Experts of a small language model: 64 SwiGLU neurons an expert, a variant of Muon for the experts.
Below are experts of layer 3 (counted from 0) of a mixture-of-experts language model. Rows are named router (the router's row for the expert) and show model dimensions 0-79. Each number is 50 + 10 x the weight over its row's rms, rounded and kept within 0 to 99.
After each expert's rows: a language model's description of what the expert responds to. This comes from a sample of Wikipedia text that the model never trained on.

# expert 10
router:42 53 36 45 51 66 48 66 43 65 42 69 42 50 51 60 45 44 45 60 52 55 62 53 69 35 39 46 59 47 47 53 47 55 55 51 65 48 38 43 60 52 40 58 24 56 48 64 46 38 31 66 49 46 59 49 47 41 49 68 63 24 62 49 59 58 48 38 51 44 37 41 27 67 58 51 37 42 50 64
Description: Prepositions right after a past participle or verb, especially by in "described by", plus with, from, including, after.

# expert 36
router:45 57 47 42 48 60 45 52 28 39 65 58 53 54 67 77 38 55 65 33 56 46 51 59 51 41 54 60 62 22 36 45 35 50 50 49 50 60 54 51 67 63 41 47 49 54 43 59 57 29 47 52 52 34 65 50 37 37 56 51 58 52 48 55 60 50 64 52 39 61 49 41 33 72 63 51 51 40 49 51
Description: Middle and final pieces of personal names and place names in sports rosters and credits, such as Br-no, Ty-son, Tavar-es.

# expert 53
router:39 45 39 47 56 49 36 58 40 43 47 44 38 37 60 50 35 52 73 58 43 64 62 70 53 49 40 68 61 35 40 58 43 52 52 40 55 74 40 35 63 54 41 40 36 69 48 46 59 46 55 46 52 49 39 49 39 28 41 46 73 32 64 52 63 66 41 42 41 57 50 46 50 61 48 51 45 36 52 49
Description: Place-description words and coordinate symbols, such as °, located, north, area, city, building, station, plus "Route" and "Location" headings.

# expert 56
router:60 51 34 49 42 71 47 62 48 56 52 63 44 48 57 63 46 54 50 48 46 47 53 41 55 40 44 59 43 46 36 38 40 56 64 53 38 63 40 63 46 61 39 50 40 60 46 52 54 49 49 67 57 43 79 51 46 43 53 42 54 36 40 55 62 50 49 38 36 51 36 44 42 63 69 46 60 46 47 53
Description: Middle syllables of Latinate or technical words, such as adeno-si-ne, ver-tic-al, Gra-phi-c, Prom-otion, vol-ta-ges.

# expert 9
router:40 42 38 55 43 60 43 61 51 57 60 47 46 47 41 57 46 68 51 35 31 63 50 54 72 36 35 67 55 44 42 58 43 49 50 48 38 64 51 55 47 47 35 46 33 65 54 49 51 50 54 66 47 45 60 57 40 48 52 55 59 56 58 46 60 66 47 52 47 48 39 49 46 55 84 52 42 37 38 60
Description: Middle and final pieces of learned or academic words, often in institution names, such as -ut-ical, -ology, -ism, Catholic.

# expert 2
router:42 49 51 50 45 51 23 52 58 49 52 58 44 49 60 68 50 65 35 60 41 70 71 54 61 29 55 48 52 38 43 61 57 63 67 39 37 50 40 32 54 59 44 47 34 61 38 65 59 33 54 55 50 31 52 43 40 38 48 51 46 50 51 46 48 59 56 45 52 54 43 44 39 61 56 40 47 42 40 54
Description: Word pieces and labels in film, album and taxonomy infobox fields, such as Tele-play, Screen-play, Genre, Length, Lepido-pt-era.

# expert 54
router:34 42 30 59 41 58 47 54 40 58 56 60 36 39 54 61 43 61 46 49 37 68 51 49 64 40 44 54 68 43 46 58 44 54 47 34 50 36 35 58 33 50 34 49 44 62 59 48 65 55 44 51 58 45 63 46 38 42 55 53 55 27 50 55 51 47 47 34 38 65 40 40 51 58 57 62 49 30 53 66
Description: Pipes opening table header rows (Party, Rank) plus capitalized country, position and network abbreviations like USA, MF, JPN, ESPN.

# expert 11
router:50 36 50 51 46 58 53 54 46 56 64 44 43 44 64 72 55 60 45 44 43 67 54 49 66 35 39 75 51 36 37 63 41 54 55 50 50 65 56 52 42 44 44 55 31 55 35 59 52 45 41 55 52 51 58 47 43 33 27 39 60 45 57 59 59 58 42 44 48 58 25 33 49 66 65 51 44 40 53 66
Description: Word-final pieces of Germanic, Slavic and other European names and words, such as -ić, -mann, -berg, -sson, -ski, -sche.

# expert 33
router:34 47 33 66 38 49 39 56 55 50 66 46 46 45 56 55 40 54 52 45 37 53 51 56 72 44 59 56 55 35 48 58 41 57 53 39 44 46 48 44 56 67 43 55 31 52 48 46 52 29 63 52 51 53 54 32 32 47 47 65 47 36 49 52 62 61 52 47 58 53 29 37 36 55 67 51 58 47 54 46
Description: Nouns and suffixes naming occupations, awards, and sports units, such as coach, politician, Award, Championship, -ship, -ial.

# expert 34
router:38 42 43 51 41 48 42 57 56 66 66 53 52 52 54 56 54 54 49 43 46 69 74 53 62 51 39 56 57 34 43 66 53 65 58 39 54 63 30 38 58 64 45 46 53 48 57 51 50 31 44 48 52 40 49 51 35 49 28 57 57 34 79 66 67 66 65 57 40 67 45 32 41 47 57 39 40 42 31 44
Description: Plural -s endings and common plural or general nouns like years, people, games, members, as in couples, laps, standings.

# expert 0
router:29 40 42 71 52 40 29 51 38 51 64 59 50 48 46 52 36 63 48 50 38 49 52 66 76 39 57 72 55 28 41 56 42 56 48 39 41 63 40 39 48 55 54 53 36 55 48 59 43 43 58 60 47 60 43 58 36 46 39 54 56 43 52 58 64 65 60 42 46 47 32 42 45 55 67 55 50 38 46 47
Description: Closing pieces of English words and names, often endings like -er, -ey, -on, -ry, as in Journ-ey, Wort-h, sail-or.

# expert 12
router:36 44 47 52 50 46 33 62 41 56 69 50 49 43 55 44 43 56 51 38 36 64 60 59 71 43 36 52 67 40 42 60 36 59 50 34 51 63 37 47 61 52 44 44 46 70 35 53 60 33 46 48 51 48 45 55 27 41 39 51 46 47 49 42 52 64 44 45 38 64 45 46 43 59 70 47 37 42 30 59
Description: First tokens of capitalized proper names and titles (New, United, War, Si-erra), plus byte pieces of Chinese and Japanese characters.

# expert 16
router:32 51 46 47 37 45 50 53 42 55 64 47 48 41 44 68 37 54 46 45 43 47 58 62 50 42 57 65 38 38 48 63 34 58 50 35 53 51 52 55 51 54 46 32 30 55 43 60 48 36 41 56 67 38 56 58 37 29 51 53 57 44 45 61 56 68 55 53 54 61 25 40 50 62 66 54 31 45 34 57
Description: Endings of surnames and place names in lists and tables, such as -gren, -ski, -to, -shire, plus County, Township, match-minute numbers.

# expert 21
router:53 54 47 53 35 54 51 50 53 50 56 48 50 50 67 59 49 57 52 45 46 54 48 67 57 50 39 60 38 39 47 57 49 63 56 25 58 49 55 46 62 52 45 47 38 63 39 64 49 32 40 64 59 43 50 43 47 35 46 59 52 50 61 54 47 55 53 50 53 49 31 29 52 71 67 56 39 35 36 70
Description: Surname endings and words joining names in credits and lists, such as -berg, -sson, -ić, von, &, and.

# expert 15
router:57 61 48 38 52 64 43 51 27 54 50 57 45 58 65 57 53 43 63 38 36 63 51 50 57 51 44 61 58 20 39 39 35 47 61 54 46 63 53 50 60 71 53 51 41 61 37 63 58 38 41 58 55 42 73 49 50 39 61 59 55 47 57 66 54 47 62 55 37 69 51 24 38 63 66 57 55 60 51 60
Description: Pieces inside personal and place names and common first names, such as Ger-sh-win, Men-do-za, Henry, Louis, Paul.